From a checkpoint of a small mixture-of-experts model trained on Wikipedia: 6 picks a token, 4651 steps.
Below are experts of layer 7 (counted from 0) of a mixture-of-experts language model. Rows are named router (the router's row for the expert), gate (a neuron's input weights, with its number), up (a neuron's input weights, with its number) and show model dimensions 0-223. Each number is 128 + 24 x the weight over its row's rms, rounded and kept within 0 to 255. Numbers have three digits each.
After each expert's rows: a language model's description of what the expert responds to. This comes from a sample of Wikipedia text that the model never trained on.

# expert 32
router:111128140145142106146142099108096111102150111159117151103110094159081094146101158136096146094107125109157129103163095107103117127129097118152098096144150133159140103094154154093124156153127106157095081118142155128151112108105141141164101160149101136158123136108101146129136115154160135146160134106103101161094146097159103102153106095113148106104145100098094095153093152109108094103164157161097109146112159156103094154148129101145165118101161150097101150149146109096159122104104106113143094153155149095137134093147109102130161116131148128137099167153108099160112110096116151148109157155164113104159102098149160115113139164110122157100158116099158149148135133113122110138149
gate0:121168088146119088120120112145094122123133160138127097142135134122123119145106113115119161147109100143127160147142132152134156121119043184110140134156113124146077117109125130143116181133105180143139111102114164130110119136147118159140141113166107134160104155155135104117106139135139129116101135144151100149163126138126109108171135130154128149111113142126118150110108133098112124138122135143093140111117107106081162143102099115114075127139118116109133177148129085132094124125136107155144156128143159158187110075119091153106172124080114123079107173159131074200126113091151143160114103128167145113128152118153136150130141096127132130141124128140134143116119169119101101146064
up0:132118130110133145119155128133098104130122096127150107112142149143148143151157154108114118134113091196115145112110076130148140170133111148115127172100152116161121125110080097163102203158136086117108171104095101108106116104115155153111186096110150127124108121116180122133131145145154100151106126063188141122145103122132123129135142132103113080134104120116093134114134082158126094163140113116102121144110149123164159121158105139149110095101128156136072102157094139159097101104098116141153114104134141112124121112158126141118106167143117170111127162126154103136136135129110094142120132137132125126163142148137127117106121116097123084110171116101092141135142118101136087173153
gate1:129116136139142131125095129132126099144123098130164113140131130135128148114142133094171092172113095153157149123157134098119128069101137146144133148175082125125098157112131127108104107104089185135111131118100124165133131119094138090145130125135096114123133149102122161126116118116117126154169138097135119136090150172187137157132110094124091114134116099122122116133106112120145158102157117140125146157152137130136127174131110127161077103103155131083149130130104105160105145125162163164107121114133089074206124131097172106137150143101090112128087119132123140120131114091095076111109119088091097160136114159135097123145156166111174084092123129105101126129136115113142146111141
up1:113129120130146157173135146111125157103136102165129166100127136108127118093137147087189093080093118163100113150122095099138113145151143127151142171093110148088132124134104130112101107126135111085130135153104136149152117123135153180166104162132132106125172116108136118116156136116111122151115107131105128121154123148139136095107122121141094122119110090160151141125128154091174118111143117070092156143101136118132079119067144133141144107118126108088157161178171115146141130125150142140089109132138084120135123180136110075139122136150159118166082114109171104137099136144104128159148121102110112163118170118090128141162134159114141141154102110098143149123134125113164176144114
It responds to: Conjunctions and title pieces. The word and, commas and pipes in tables and election results, plus mid-word pieces of titles, e.g. Met-al Gear, Intermed-ia, relay.

# expert 22
router:101062151144133113135113117059124107126131116165100142085087117193113116138089136148126141114123103110155152131142096118118176118093116118132112115149158114132203118115150152100139133144106118126112170111124166116160166101137117155098107064052122126146111036120129131151173128139138125147140123107109118138115132112129114107137111107127118117137140108116109118140090140118085117116138141155109127165177137142097123135151103111138157129115128169094082138129127114121141155102062111110147117137128121128127177131172123122139135078122155100139126130162102100145114133113132140144111135151134116098140133096140156120126113145112095157111162110118142151116108101131115104139137
gate0:131186168161117151148133152193172110157133087130135068118155138110142113147140125161128132152117106133156130121148173130087129141119125157137127133127123152138146154101115141125155106108156142140129142062168128112126093143150142130131101152165153102161136133127129162167097137117143159124160102102152131116113156147152146142113078152096118095151125125105103104180103166076120133116136125115120144140119149167123103105143124111096120146142160138136151105075162116102110144107109094151127138107129091127108153159155078140148117132109151136109112097166120136095148145139137114092095114126120195147120158141133158129150115088112116177129144105076115117101101108113162107120149
up0:143114099166105110100160097096125134137127144125128126140131097116186103093103069116134163152159170120129131112116107138174103163164138104112102097091127116114142115115128133133114107145081153161090111148114118087111073148141103147174138107107104187116139112121107125112141136133132176097108117146121158117099110127112112153141110114112096117155143084116126152132145133146118118096109139136167146123122129170150181148174123101133138122129091138161088101167144123130123128125149142145124131123106125133083130112085145118096152106123093162111106141100135147140132074152160135098120124128190132121117162091161138132145153101171136129159173146129171158134160116142126129078123
gate1:120133134150147129123081064163134119122109133090160138144151137102141087156137135127091127160095123135173124099090114120135129106110143144155132131110160108166066130117151136121162164078132152094129162127144116119191116119129185153119148096119130144135127172146110143130112099102111122126140138124110127160096136110093110085132108186126121144150132140125140178151136122164115123098136123097178140118132158107145126112175118106126176127120130168126155116147113101113125134074162137145134107130092123095181129126158120117121118131141122073136134096169151101125147086123150126131109074144084141125144113101159129094108109162143159096122142142139139130145119152126119075110154
up1:152133161139056133091107067100102132113122124115139131090162095091115087186139146121137146139124127132083134122108135120144133108082135133156094134144069111113110124088100124158137092119138094172164132157143117109070120088122159102103146086131145103101117171145148098134111126148087114155150104134156121111091110155157148140116138112139126175148159117151099091099138104149108164081121153148151157115114147138124107141101140140106149143112100113151109100106130127109153126120121086129080138101117144111128176138147104115124122149135141101130101151129118085098132113110071129164111122097141131108106117121101156090131120140135068100148125126106122121130148131118096117122140
It responds to: Word-initial lowercase pieces. Opening fragment of a split word after a space, often f, con, exp, int, acc, as in f+lying, f+ixed, emot+ional.

# expert 38
router:100148190141147125150119114074111117117127117167110153106091102196106108152106142156107147097124139095154122124148097109115149157093100104143095113148135111141146099097147161111122138161149106157112151102130160138109115105137158138091105149089127143151115099116114140122143112148148159149146174109118110143124152095141102113136097105130123106123156098104100114153102160121103110115145149147095115157144137144096104146161126094133146129108152142107107148115162115107158158099121185101151109145138145097091146106134127106068148093150147123170117153155095109150117108098122151158098147149147116110146129117156154127112041151100117162110146110092149151123134143118123105159145
gate1:127118189106140145117124084118124100153117141142144125099134144151110135124164108153201133122103131091118168118153116126142152152139110122138129119079126082116112139107159088160091121134122152168109153131133139161137146128123184118095117111137167145144161104154091097091175124160126149109116142124099128104125183151147123136142100126145128084141162157143081135161138138158119121127132122109087169136126083160135138137134097110133142161102118113135125085127131116137158131121168168098163106108126152121125154124122125107118123129129122156116117111164093097157131130169082136143137141129112138156093138154106157124113117132114084168196158153155159127133073139118125108076109
up1:111131121138113161152110156165168130138125126149139128101163141118140130103124128132091078088124108134110146142124141172096156113118116141105120134113165099122104121094119146146088115166135128121158137103191136129106146136132140102101140109167117115123114134122157152152093136123125107130097118130116121184147168119097102061093125138142151111155103117139106125104140114123144150116135158113118127117123127073147114128088128120117146116138161111090120173161147136092145097118123099167139113106130132155114112100144106179166117121119115043151175116139112120171096142127132131105123157115132083170167152137103142149101103147130114144158116115126109147161187169147174127174098
gate2:148101069132165197129129093122137156126121113129125170096121177080093121110151109090145110117124111151133145093138104130129098102139129181133164159124144120133127127166136122121152141134109076140090101116141136136110094074131112141093143090119123121108097187145122178119102062132126131145131126131141153127139157134122108154102119169108109140177156159070135159125112163111134149129137176084123111127133127121099132129115112116114067129080148123136096139154161155144130151090141158142121160101097131119139118131117123149158105091141133117177159164105110118126110142121114133115100113093110135180145122153122112166131152135126139141117128103104135120158121119138094123137157
up2:097095101190115083106101163127179124140127134102112090139164147142183100122113099178139167126144107138134118169125135126146159118157148154143145112112161121140150153106134139098104179160142116106105128130141113138160150150113094087152106126123125096123134064118147122115130142151152141135159165109071101106109128147107141121115159086105120073105130108128133115129102093114150130152112157153084162133109102109159113133119105119131182103177129117107138127087114136149134157165105134110125162150134148152100124112117107178127106126170115134155106118138089124121101128141111116127126140122127109127129092148159135132145121079117143160126181124149170156122146087144135117101172
It responds to: Word-initial capital pieces. First pieces of words, often capital letters or short consonant clusters starting names, e.g. L-ouisiana, Bre-iðablik, mil-k, Mr.

# expert 12
router:167091121155145108148145121059122110117130131135156136104181116124151113133068132144126149104126140116153075131147093102109152167080117097135126104136166113120144129118145194117117137131097107166123182095106139137171122108093109132131113131068071143147153134121128148154170109128144113144160122099103133128132142113140111120148096120108125117127146102112119117133113135132103123115137151159107126149146132136103112137140138086161144090095128148110123140131141081118154053105196126093141121131107133121124157117161119126134127067101168127102113142113115110144101109110159130134115137137135110109138113066193129116149168130097087149133138129104134160105122120111109121145137
gate1:161090132101141128111104116108133141156137148139093126108116168141123101084129157142109139096141126112137107131101133192108108171126140169133117105089125144147113143107107104158123169101138156177105142115173148148114125110112107150112136131106171110125152155165065133105123113090098102119105110122101126150151148141151144176164145099128112103150135142172173114135120137133109131105134136108152152146159123130126123163062158113083118130141154094097187135151117159122132133129078146150112128164122152119147135099117162136118117120122116142112112104139131137143168139137156143141072208146130153157150099171142119168106127123135167140148132129153135129172162101115143130143111
up1:160157118114083152153105093080170123121139157140116127107163111123114123092110137144142116178149113126110085082136135126114181110113062097134112143095131105110171140137149169142112088122162087097140111122144129125155105154157145139106151102125175080150165139060142170149132136137140049136131142137117165120123089131151151099129123105110124111132114102079133105091141143158161106100130123145110140104129124147103102129133120115146105106095104116139134145145122146134136125121129143123121077081113122114110136160124136097150120123132126148147131130168113102081122099110144125088132064106119122128166155128086135136144105137123122145141138133114126111118134113126121077173091
gate2:086099138145102133135102115148091107085098154131130196169120128079138129132123116111137126106147150173129141109137143146118119133118094091080107099158153141148167133127096144127145121150105129140176152126151077082100149125115138156173155121124085140155086120163088163132150138130148163112115158088142164105185121136118094109144110130160111167179126124138122139181111131123139127171118165145162093109128132104093089065098117138145150155124166138112140159111169158137113100118107138170147147104115128079139108104137142115141145104140144119124152159124133100111129141115135143125128127135120127149141095145135149114145131120152107122150080148169117123112157114113113142104155
up2:127152120138113089142158106100116129124156112152166134123108123112108149172093136163124124113139135089121102134075090141125109132107169117120138117098120160135111115144125110121120098100121104147143111126085096165142128113144118199181141137163115136113147151177159137146123123124111151148147143157120138100149063113148113162136063131132085148156150103122087126166150137123166146143149113129171124137140136070124131171153133084098136114132128125127164127078096118173123153103169156136119130104107116090130116111129128107178120115110142093118103127165133118133117082128170161196104107110164122142104124109142127134151134132126142112114110139167134123105100160165127136145108
It responds to: Capital initial letters. Single capital letters or consonant clusters beginning a capitalized word, often surnames after a first name, such as W, G, Sch, Th.

# expert 53
router:174146189139154166177080107135115118112133116161110139112122129251109100156100144142119158098110174096149136110157111105109053109155120111136094113135140156136164104108147142117132144145117118141101153117113149131185139104109132148102113204158113115139116124111093159095138083116159125141156110111115124142107149107153094106150111117121142098128152122118112098149106156125105112115141148137114111138120147157112104145139108126154153115107156140109104150147157107109128111100143208095143117129149155120098143127142098116137151121089140143126117139127117111139160126124151151131102144146139104121148132132108150136120143147108153147104141117099136140144141111119087115131143
gate0:112108151100160162127131140131155113099177110115127113151102109145135133153145137138089134126114109128128098087130137143112099155092124125148162116109129122103093140102175133134145136109110152089170119115138185137131099133153100136152110146177064107130147141158115120131125172113150134086091137121080120119143070094141126094125077113090121119111097102098146069151099102141093130117128162111132114134146119115165103148058116124122102123139094127122116136116178144131133122120171146137135165154103142106155141099130117163120105142174141103129149141126149123104108105110099152056114137126147140115124159142131123108151145116142122093140129139127156146147133140174106179079151
up0:131110105100150136099112094103128171165136143129105170166091164139108148137129156124155113112142154120109171172131106149169138123123153103147141148146119177107113085148102128119107136125127102119124134134123104167111103130137108149195104111131148130170142124117170077174121133146163103129089117104095128123118102144117135091144085144142103079106109121167133125111102142102170150144135136170110086095122177117118136122177110120116076118154111091162118154120116107111141156135150145150120123180090071101082113115105165106098130118137110088129129103124135165153161130124108128149131128086131119094122092133113131110154134125153141132107122124128158092080130133097141117116134
gate1:156119144125081117136145145158139169125096113118119149121127129107091069146142129104169114110119143146183167131093157125128133134107068116104120170128103140098139163152139143113179126130152099108124130111120129107090092154113101128169133151104171129116102113087104119112127108105118147129147163124154104137092134104101127137156162105099163165097087127135106160111099129141126124144087123124134095142128155153095081121143142139108103159114130117105115081119120106104125111071130132153129126126138107102118121125154095142116092126123111142118110143093091151135135113146132094136135098137124120121179105106099108166081085105142156130148126110088164123138171139217127110122137
up1:147127163109138139111114111142166147116137119158140119164126171129091112132103102133129107117155170126117139131131117118135137104164081134142138104129134123140109099113143095127120132132101111146125133142062142118116137138103113129109126103133158141136147151114129107107146119193129117128150134114089077114158180141101161128111191145181163118085140112130104121131102097126094123152198100141147092123140097133096132144128137188113112127125094129094145124106104104194110110117146123122136169123146168145121162116143091152139136129126107182156123148116133133116145171111095102108166141119136065130130115112107108110116114156092086091122143087086146121129111090158166136130109
It responds to: Short function words. Conjunctions and prepositions such as or, and, than, to, on, especially in number ranges like two or three.

# expert 15
router:128140111155143142141116096098099117097130107156130159098121099147108098152098163154108152094114138109159122091159108100099129120134091099154106108159137130149149096106155159099113157165147107164108106106132162116145112103120149144140094151122106147155118108104106137112145120149150134144151133099098095161104149105145097101154102100105142105103156097107092104158095155097095100101165163147091100163131161154117094151152140101156158118102149157097100153141145116101155126109127132095162099159158166100139132104110106101151151106150154122133101160141097105156125114092111159154105154154164112111161107101155155107111132156102115153097147101101149159151148113103116103135159
gate0:135093125139114132157114117158115124110149138114145086158107096111155171095096143167112155118133137163132144099150129135121134129137084122113124122086130095139133171143101157175122127132092083106089123140109120145106121094100094134121122147139100149126099120161084124120118131131133133145129201141098139122086091125140099100156145122143114111095112151137092155123108185129124127143145125131087117146143158135143166141141152126125113100155149133139147160164182109146146122122155185113158176123108149113086114089150115140147102130072135136120156146147121131162066127126134170090153131176130118143147097117129142138125090091128101182108103142083140136132137126136117128095079
up0:123120137134124134136148117084099141149119127105127134135126122132141191159116120104157121125116122136095091087104130103109113144124117160145108082109134126090132113131132154168118097113136143145145112190171141154156089138128108129115096139118124085130099172117088152138092124124139162129178080126135104167178123183100127149140125106112128106157135107111155104068140188115148124095109140135138144118121116113118136123126127101200151153178158147130138106111105129091138111146104112116137131111146151137157110150104131133180082146108142145152132090151148126136151142135129153122165181109140119172116121111142118094138165107090139091125130159144134140125090146157073098145137
gate1:126133093086097147103124143178140120109129112127150130106090143128174149149127186122118112106109122181130127116121105134114104097138080132148105143153161101134089154126197156119150115132099200092103124118119146107116112130114145140186155134076125135160183137140115120141139151147157134150133141147121088105118109126174131127097121123078091150088115153138104113112126099101157178085119137148112092118131173166087151141102129108096111126138126197142146125130084099118180138134136156114114131164133119126109114130083109161121156137110114160109106116111107151134154134119135160123143131107148111109142116135132137119103118109092096159122096123151121127131089127113127149123123
up1:161095093146134156182148115136109140162129126119137158119113148114099116122121145133121113120137120138082103119149107152132148165084144173113086137131172123130119149155155176111112130128156145150139143131099114102109131146136110122136152130174143088106118118171120129163121135157161092109100168159101121063080105126119123171147127152127130111179142165090144095092075109141113136150136124107144136160148121142135144157105137099134094109112145130175117154095102125110139155134125169151092117137144141098099105147160139107120121147146126146163121116152147095134091112101161120088131151135081126119158120092114121140129167154129111170103075114109136150117114121162128146057104
It responds to: Line breaks, table cells. Line breaks and cell pipes in lists, infoboxes and sports squad tables, plus scattered pronouns and nouns like one, that, Greek.

# expert 11
router:133159100135130102136190104138116130102146117107045146154174117068100113132068131145095138107098178111144109109142109107123141113166114108148116133140157113132119129121127120120092149129122110140103132132083129122107105126105154140170117172092096157133128135114130142116116128135135158156135126119107060159085107124129119113134117110101159112084152114110110118149113149095129108115149146153107092172133149144101115125131148130131148114109146146126141149114099105096150111109180097117143114151126158086172093116099115117197146150101153144134114141120113124150134092115105145137109157151146110124136125128158184132129199143115072136113129109120149136152164158129117126128154
gate0:137168188182140148110142150151132162110134121117102098131123103108084100151080154137107118135091090133144116115084112117139114135097148105146134126167132101117164152131132120128103154154120103120128106104109091124131134133139145128113130127152124086104096138105144116149101140124159114113127132161087108114123162101108149135156168157136183137101136138135124130149115174069139104083154135111147139131138127175132111128146145117115178132187109131124138087110188136116100131106129163122163152146126092117105156049153168130145118138096100146082135131137140133116121082138151141113102122106098128154143157108124139119154105164163156112177123117138109132128124152109175139147094
up0:152103123089113103162134138138159118159103131112159095122136097071164120139104149130153131134136127108126150120134113064121153151091152108096123143112130138095162079170102135161120117106113143144139083129104159166161140099126155159134146122108093107093142132112178156112168134102157099102128126142097108098122119158086152131152115071113109099159134140146093145153145122107108084111110121137141138157134128122091156102126158136111111092108149142135137127119110159187128124154148135116129123102119142107152114088132135153123105146119095109165165146127092106148101132127143135109104124142081102164113155137193112153175112170136076118150163120117152118152111134091143134128105
gate1:138114164119101195122130124175142150114068097138092133147134101144155133105155116179141128117132132096127150110116078112122136126090102130132165133132147109141100095166125117124143127138123177155151113113106119121086117093099141110122112145100102098137103144121136139120154104146153103159136129144151117117140158160126159113142133140127142129163123133141158151150137120092115111152170125128169134121116123134149126130138146142148162141112156104142086110151108128142147136175175125143114129134133140127137065133125103156093151098150150187069165134139150089164127119140169125154114108156130151148114135090161108113118160129122126115100116093129076086137054130114182116091161
up1:103130102098182129133096134099124132147103153114154112137160133147115180128151117107123131129124136159169143104152145145143142111147142116104141118142127131093144132099141136137122177100119154167148101147106123159141128145156137120098102161138095137145114131163140112132135156154128138118128144121167103162148121091123104136154135134142130130117150145141117126159139094098113081176151159143066148160116117122132132144125111110102116192111077116105088111085135163121116104128162101137160147120094124099161146149116124128170107141100093131092182128078107110141128086135152138108089154101104160167127135129114143131121116135146165166120167180087135133154177156181098168111135
It responds to: Comma-attached word endings. Word-final pieces carrying a comma or closing parenthesis, ending names and places before and/which, such as McMillan, Kansas, Question).

# expert 51
router:118124115146141130151127107106105100104135104151124162108127100147100091165116153149102157100106138104152120103166104095088122111133098103158092108158147123156137097097152162107119158142150099155094105112138157117137111108125151138139095125126101141146120124113106143125149119147158137159147159099103101153106153100146102096148104092125159099104155096091092105156112158103104102100152166165101100156117163153113099156153124098162163116101152151108104154144164111097161130093120119108153090147147150107148133108138108098149162109139128120141103161135090095153108111095110158166102156166161102104155112106170143109108151157098140153104151102102157150150144118105116100134159
gate0:105099138147074105139132126103133139163141077123109154169126157141131116121157137144155090148092136120145127094101134187160118142149119073182105148107147112141104105106169109114148133138136151133140130126092179155105148097110112110103125154118126165143134100121194137156170145126112157145154110131127118136086161128142139145126079176117128106150110139088124116156141130093113078152110085172107081164124156118170131122096132106174103148102140116119120142140102140170110082137115130111131121167093132118110121158161115126131133099124168124137153118162106134104128110123112139099126116151109088144155137119098122107119123144162147120127152118097082159134149084135111135105151
up0:095147168122109075122093083101120174116126136175131138126111102160146118103162091134136084111115107126141130117119200093167120152134170098099117145172126152147109135114109117132130115107101132128140121129069132151123109153159108135110140169118132153141143123116136136149117119142140156153134108132134108107086119132114108154158092147109120108144211097123128132176153116132116148126128102145102144067129121114115136123115122144126103083132165128120120123150076076122110139106105138132145120103149152139157108122136108138161125154144157148108097145127142156110174123068127105126138103128084120191139132155099126132137188116153131156119114123168159114149132129142094135133168
gate1:102101118145131163136156107125136107143149111093098068127145135135117112116154117132128185112136139068135142140101134112112115118111188094083089141100140101110141120130123177139071141115178141111121140125122085159145124109141081098139137120132133129137091142133142124141126121117092109152105175087047151056159131124174126139172144107104122114125115126131114103126141133136103128115138127149127141127147095143137146145153172091115128122094073154171136142114090095146121151137141121104152145126120136086107144120160097138107123142129148156136102137127144115140114142110122153135136110190117141076096129138126114172143094127128144118126128160174113119163122119161130118103166
up1:125099116134118153126148113079073132133076135146107121166145164119109144138128186141144131106120125121112166156163122134167095182124145098098128121170157142103156129132138147129128104122096099089086109115100142194134130151146101095119141132132120138093145134149126068132160118121112162113107119118121132143108133105164178164102142129135120092125113158094121100090141125091148140189110132128125149115093153094166078110159135123145131112134148141111122124135113124098151148117162110146131132140152128162104130154144137159154122102088165144117129143149098117133087192150157110151154156160148128090082127137109109129137129067090115101123096133137152147146114127120135146117143
It responds to: Name-internal pieces, sports tables. Middle pieces of surnames and words like G-amb-le, Cap-ot-osto, inter-ven-ed, plus pipes and periods in sports results tables.

# expert 33
router:116125114155153139143130099098098099098143108151134149105126105127131099164103158154116152095104128111161128100156106092103131115139098094162102106152145133161128110097161163107117151155135099163108110115143159109142127098125134147137094141128104147143119118108097142119145120154149141158152146099104103161112154089151097107146098099097159099106148090093100110160099164101102092108162162152093096170136161148110100152169125099153164120098159150102109154128139114109141147109135125099156101150143150100131124109128114091151151108144146117143106157139098105165127104095116160156094149160159109095157101107164153110118147162092132155105156102099161146166152115105115100137164
gate0:094112103157180101153143111130140161113162107149134132135126074126112093098141128102152121139142171154090147143100123144112165146123103128123117164112150122134120152167115087127123148112125066157102088148113110120122123083141168150123138089129181168138162150085124118106122114136122140094150089141162118150093141146165121130141110092121159117094159171156133130135131181145103128084098130106132119161149128121130095154127131167094102126076130139151118130144160165113108144153175081159163148115127163128109130161153098125133143129156134130099128126151118141169142168121090095160113111138120140149141126159121163097081111150120138108119132111128163143134128084160117112154142
up0:140113075170112155129120127127182125089185112151172141174123129118110136122094098117131102170133130114152126118184157145124125133158112118122126141071157129058098101137158105124108103112120158179152128091128135115133146089088133155106134124092129111134122143097110116159128114153117150128134119122094141155125144138126134149117123163109103068082089165119176143070113122115123117144172162125137101102127145133151124125113135137153156155133131108112157107125106135116114140147152131137155147108151104143122117145098147130128115125108121125089120124155108132132139100087129125140152130123182185118107165166127104090194114125125076128164141119117147129111103170141138103152122
gate1:124177147128147140119148068164055161138121136111129128099120113151087122128106147100166144144150151122121115151122117127149106137153118108112105085092114107084132158160113150112135153091134152171076159107109147131149125148146150126114092116135102092162107117112108118134106155156123101136116117075144102099127123069099127112117113158116148135129121087094145199146132130118120124111154118147149100126124126181163126102140114115150108111117138156128094098154148083132165091113138145114128098120139125105131144146153165103129152122139123126109151149166177150159127112159114189117148139116119139159130154099109157132133116090142157148153087129152181146158129119155093116142135
up1:119051073140124162161143138165157138148112168162145141093107172143137140150132131156112132090138122096127141156157113142120097108138136113114106118126094151175098155137131121150118120135122121135127115123150120118153112126114127154145097139103138122099119126120136159117114078069135133098103130158106151109118149114162132106103128123099133141113158123150147105128092071133128117137134075128131120127095092102077119113182112109158145138162169145111141140133131155163105166114168086060106149117184115107145144142114126119128158133128124117140122100108145104098131141132126080127111133124109102149105150161115071129081120145159161145145124158136168144111071156130126091131115
It responds to: Sentence-final tokens, transliterations. Sentence-ending numbers and periods like 1979., 9), century., plus pieces of romanized Asian names such as Be-ij-ing.

# expert 16
router:137122125155150136157126103104095100092156096145127155103116099146108096161115154161088156102120136102161120110157097099092126102145099111163100120161145124153131097099161155104097155149131102159106103100114157123135097101123151137142096140119106145157128124109096144124151115153150129159151161103100094157100147100149098100149096096107145098108158096106107099153105153111098094096153160161101101156110151158103104150150121106154164125109151150101101143146149110103151141105118131107159094160157153101132143105111118099126144102142138124138100163141091101157121104096116158148103161162163097101153113095158145120113122155104131148101151103097154145153159117103113094136160
gate0:136123135099116146134122082099106072096135112107127136078152130121149151097143197155155090182095134128129170117149138173068129137168129170120119084144138144143134143142125101113140058146138110147105119116125100125159148142155091129153151125119132109115137121080115150131106116135128110105174111118158117142109122109140135124140147139136074109155120099100105175096116114127101112128152149182153140138139111146157169113140154161129130136136159152083122151167131144118140104117142157097136120118118136127078113176101139111122127106110167112116157120136127098127168138146134105184110098130135164076136146123087127153105117118164155111107143109097140130096116116133098159122122
up0:138125164128099110100168110114144132124127087096111159083104101110156088063124114123106141146175166142100153125160103143125112142123132138125134163145134160125145149110104125113122136101131127122148166108117080174086133127133115134156093120087138120155141136105106122154124138132152116114167142112142131147123095117160140122157129156098116156123140120136120140126147168117126148156130138142097137170124105151123104117166138157101136163139062152200146075165106125150126089127133102110152129161146123128116162147140113207122083133110126097151099130116124164126099113129110103095133157135157121110137145106141123120107118110176141161130094105062157142137110113160131136103170
gate1:138138168134114115120126141112101137156111116118124184120146102174111163139113104123122107080135136142149099118198122111141119141129099130125182184151111195140104094121145113155102145068157178117129117116131133149115133105073136123142116136135167133132107155128085145121136104108115158148128124160102107115138098123095117173111102138179098150168180136135152137148121143127167082106116120155098156146137169146108139145106110120086147183135164129117145098124116137103156133098136105142147115133146115130126107154127132137118136146103134163116109135171115126114169162082115128123119106143117131115150141118170112139149139108169132122103129111140119093175140161144068126102107
up1:109141100086163170136109130131124147109161120135114097131124173140089050145142089150109127130146122117126099138119106134132152115150128078193113136135145139144152131159136147168142110122133143111090119132117116173133105081101114122116174127121124150108139153107136097160092117128117136117123140109096119104143117109109124093114135158138130147084111191128154101131132128106138095105150129119139151171119111104125077146166104151134104089119120149125144129080159102100101146153149135095111102121104097115108110121137148149136098156115144105133158098186087098119138160124148167093135155112152178156161110103134105174103136153140129088141144141096116097083125111154143111136152
It responds to: Table cell separators. Pipe separators between table cells, plus the final digit and period of years in citations, such as 2001., 1991.

# expert 17
router:133141130140127090158180101138118131105161112140053134126160097164093089150101139139123148108092166094150133116135108107113092123145110107142110114140178149136108098107135147100134142138142110147099136113113153122154138123079112147138109170104123138145092121114094153066135095147155127151141134104094105147096141109145107100158106104131128099099161102111094096151097151132101111108151145153109097153144146154079116135143145107129175078099142161118115150128133116105129144112143159106154100126137156101101137117129106101170144132086142130144118143157103107145150127112111156153106147154154100106169150121124210121131121142110111155100163125099155141140111154125087122106144
gate0:098135117130138119120161137136115139155092116113086143117106125147134116158121121177110132113129146124138093121098104136112139147122132139129110123173139099143116111131096132159186138153159142147156156124126117130115124155141116129103141124116085128107073119105094140146142088145137166123050132176134118121149100138079052107149135152141104125103140144099154118059115140135127090102145123111122151154122145149126133140089098123135113168169111103120115130123146131154134127097171118121153114110116142124127111104182132151123170128125116181132125165144145146112116122092126074172046149147127172159131137119122121168160149107117125109156145135117162123150152140151091165139111
up0:139101128123133089102163141134118111144162136131118142168133134137155146107114132104153160113156113167104146113103166120199099167122133118119108116121127161116141137110159109131133084077121137132108153076148126139099106156101118124127167151111144183148170097150105127150150129148130108115176151093141107149092122113169113141132071089069118114083113139147158098165080120115104097096142147134091156113153101156164146108124076147125132132096160145155126131155128095130107134103151120166122151128147129143125126134138133118127131125154187130117151101120125121135160106105164147119161086140163080144136157119129131175119124133113106121165145135138144118073137159115132129143106
gate1:112119114137129193114113133121134124087083120121125156123179078126093110136148136081096110146130126111098154131084109130128089123128154079121080109126119117112140140084131130120156110086126104130083133137171125164152160152118138106120088088160146119135102135175122155079105132117122152123130133107110095110109131139129136192108098099147122129135161125130146134127096109125115139119139162172162123127108133094133119128142111109103102123119119101114152152100139137104069066116099185153111139160157122113159158112126105128138123140135146131138089114123140146168129072133107142157120143148168119132143121130110167173110096128121135082122133147112118092117173179146111150130148
up1:151139173110104075141094140113192075116087158125106179141142138097137158095132145086123137106137116128109131124163117163136115113107113166181117100157116120176167148154133157137118085131141112116160130151125109093100094111146121115106117105119168149150110098114098090122122138142120137139120151150132190125126150129162084150122085137125125113133114158115108134158129122114140101101144154116126169138155144122148146144104150161120153106149129131161087100103150139138090126076104103146161133145125170137099113098101103126119151074165097117118133146159117145120130142136119052095153107123119114126116137118129148150152141149128101140132153077118129126145114107173135148109097
It responds to: Coordinating conjunctions, commas. The word and, plus or, but and list commas joining parallel adjectives or nouns, such as organic and inorganic, business, academic.

# expert 27
router:126166154137137103155096112110097109102155112152053147081114104072133096146171150145118151109104147095162113105148104107096101114130109107160106124144143147140160107103160142110084141159108106160104115097088148126113102106137140140124104119156120126147129131105095148130139100163140132138149143104114106150093145101143104097140112104121151113109161102108105108149112160097102114102168151148103102149108159148121103155154162105150153113106142152106107153160136123109152128109116171119156107158141157099145141114141095097135157115109139130147108155117110117152122095096064164156105149160144114110156090093136137100135097156101143155097143109100150156142144147095096115097148
gate1:097170143109128124086137097156124126160121130149155111121136110104099174181155136134123136140092105120138150123148182118119138119187132118138112153086139122108122143086113119141159143158108149098126111124099081105139125103172151143107110186145122126121151140097129157117145133146162126129106176124121151136150137151127120110162127138141113102131179163107142118191143108109132107131143154131175130168088150077151103117139129166154177160146126146133129129130149109161150159114097150158139106083078134166114166132169144118111095138123101129115131138126110125089113123139118145134120088081174140113153118136136143129149113109098148130074134121145191153157104111126132124151152
up1:123129148134157129104129129138127089131093135139138139114091137176111136133129132133120177135139155132134135126159132132140193128129160112093119130168139114141146099143148165151150081114177107124146128098159135079140129162120104125133140109107079113105148137114110153168129179130117131143155137145139160140142158144141149145084146134117135122111075156166117098130170085156147090120187090116097133129135124118111145144122124106078139118142163104089113160086120147074157120146135116099115116110131141186166099114113147172105143115125155120119122170124118156109105099124153118095115122135115104166103162135169123146175147145163120135177115127145103118102108137178152125172125
gate2:164144140071161146171118176165140069130132133143111175077129129105150114139123114172162150134172143091146104120122167123069141124161119139107079117120125144108113138134138133173100101140100103129118145100118121154119126129081148156137107114133154118163128137121075172134142144121128172144103159123146099183135102135128126181106169137103114105150139119118117124116147099152101120128160105148126105101115143141144137138162122144135156142173141175141132127132131097130106092151111182111145097119094102094143101158085136111107167111126149135133104116093134158128132122174115110134120138165109149148130154149113128149155143104159161189112147113118123126127115138089127111108121
up2:094120139155139130103162130095102136126096120145119096123112123139102164130158099098137106145123158115125116121158103164133102099173118109159115150144144130149131108176150119121156161132100115114093128132079118166117144153126116164090133160123117101125176085125143153113143148127152092134144103139151148130095129128107185107065101106149133113138124146124146103138128116165174102155097113109161122120118148182135150172121115163152124132130144129107143118157114140114127160124128100074094138134138142088087136147148146131109128074132122109096152152153134117156157121136108098140144106158124164204124156107121111149120141130110101128170135117090117203117139164145134138095173
It responds to: Adverb -ly endings. Adverb suffixes -ly, -ally, -ely, -ically ending words like federally, largely, barely, plus whole adverbs very, often, originally.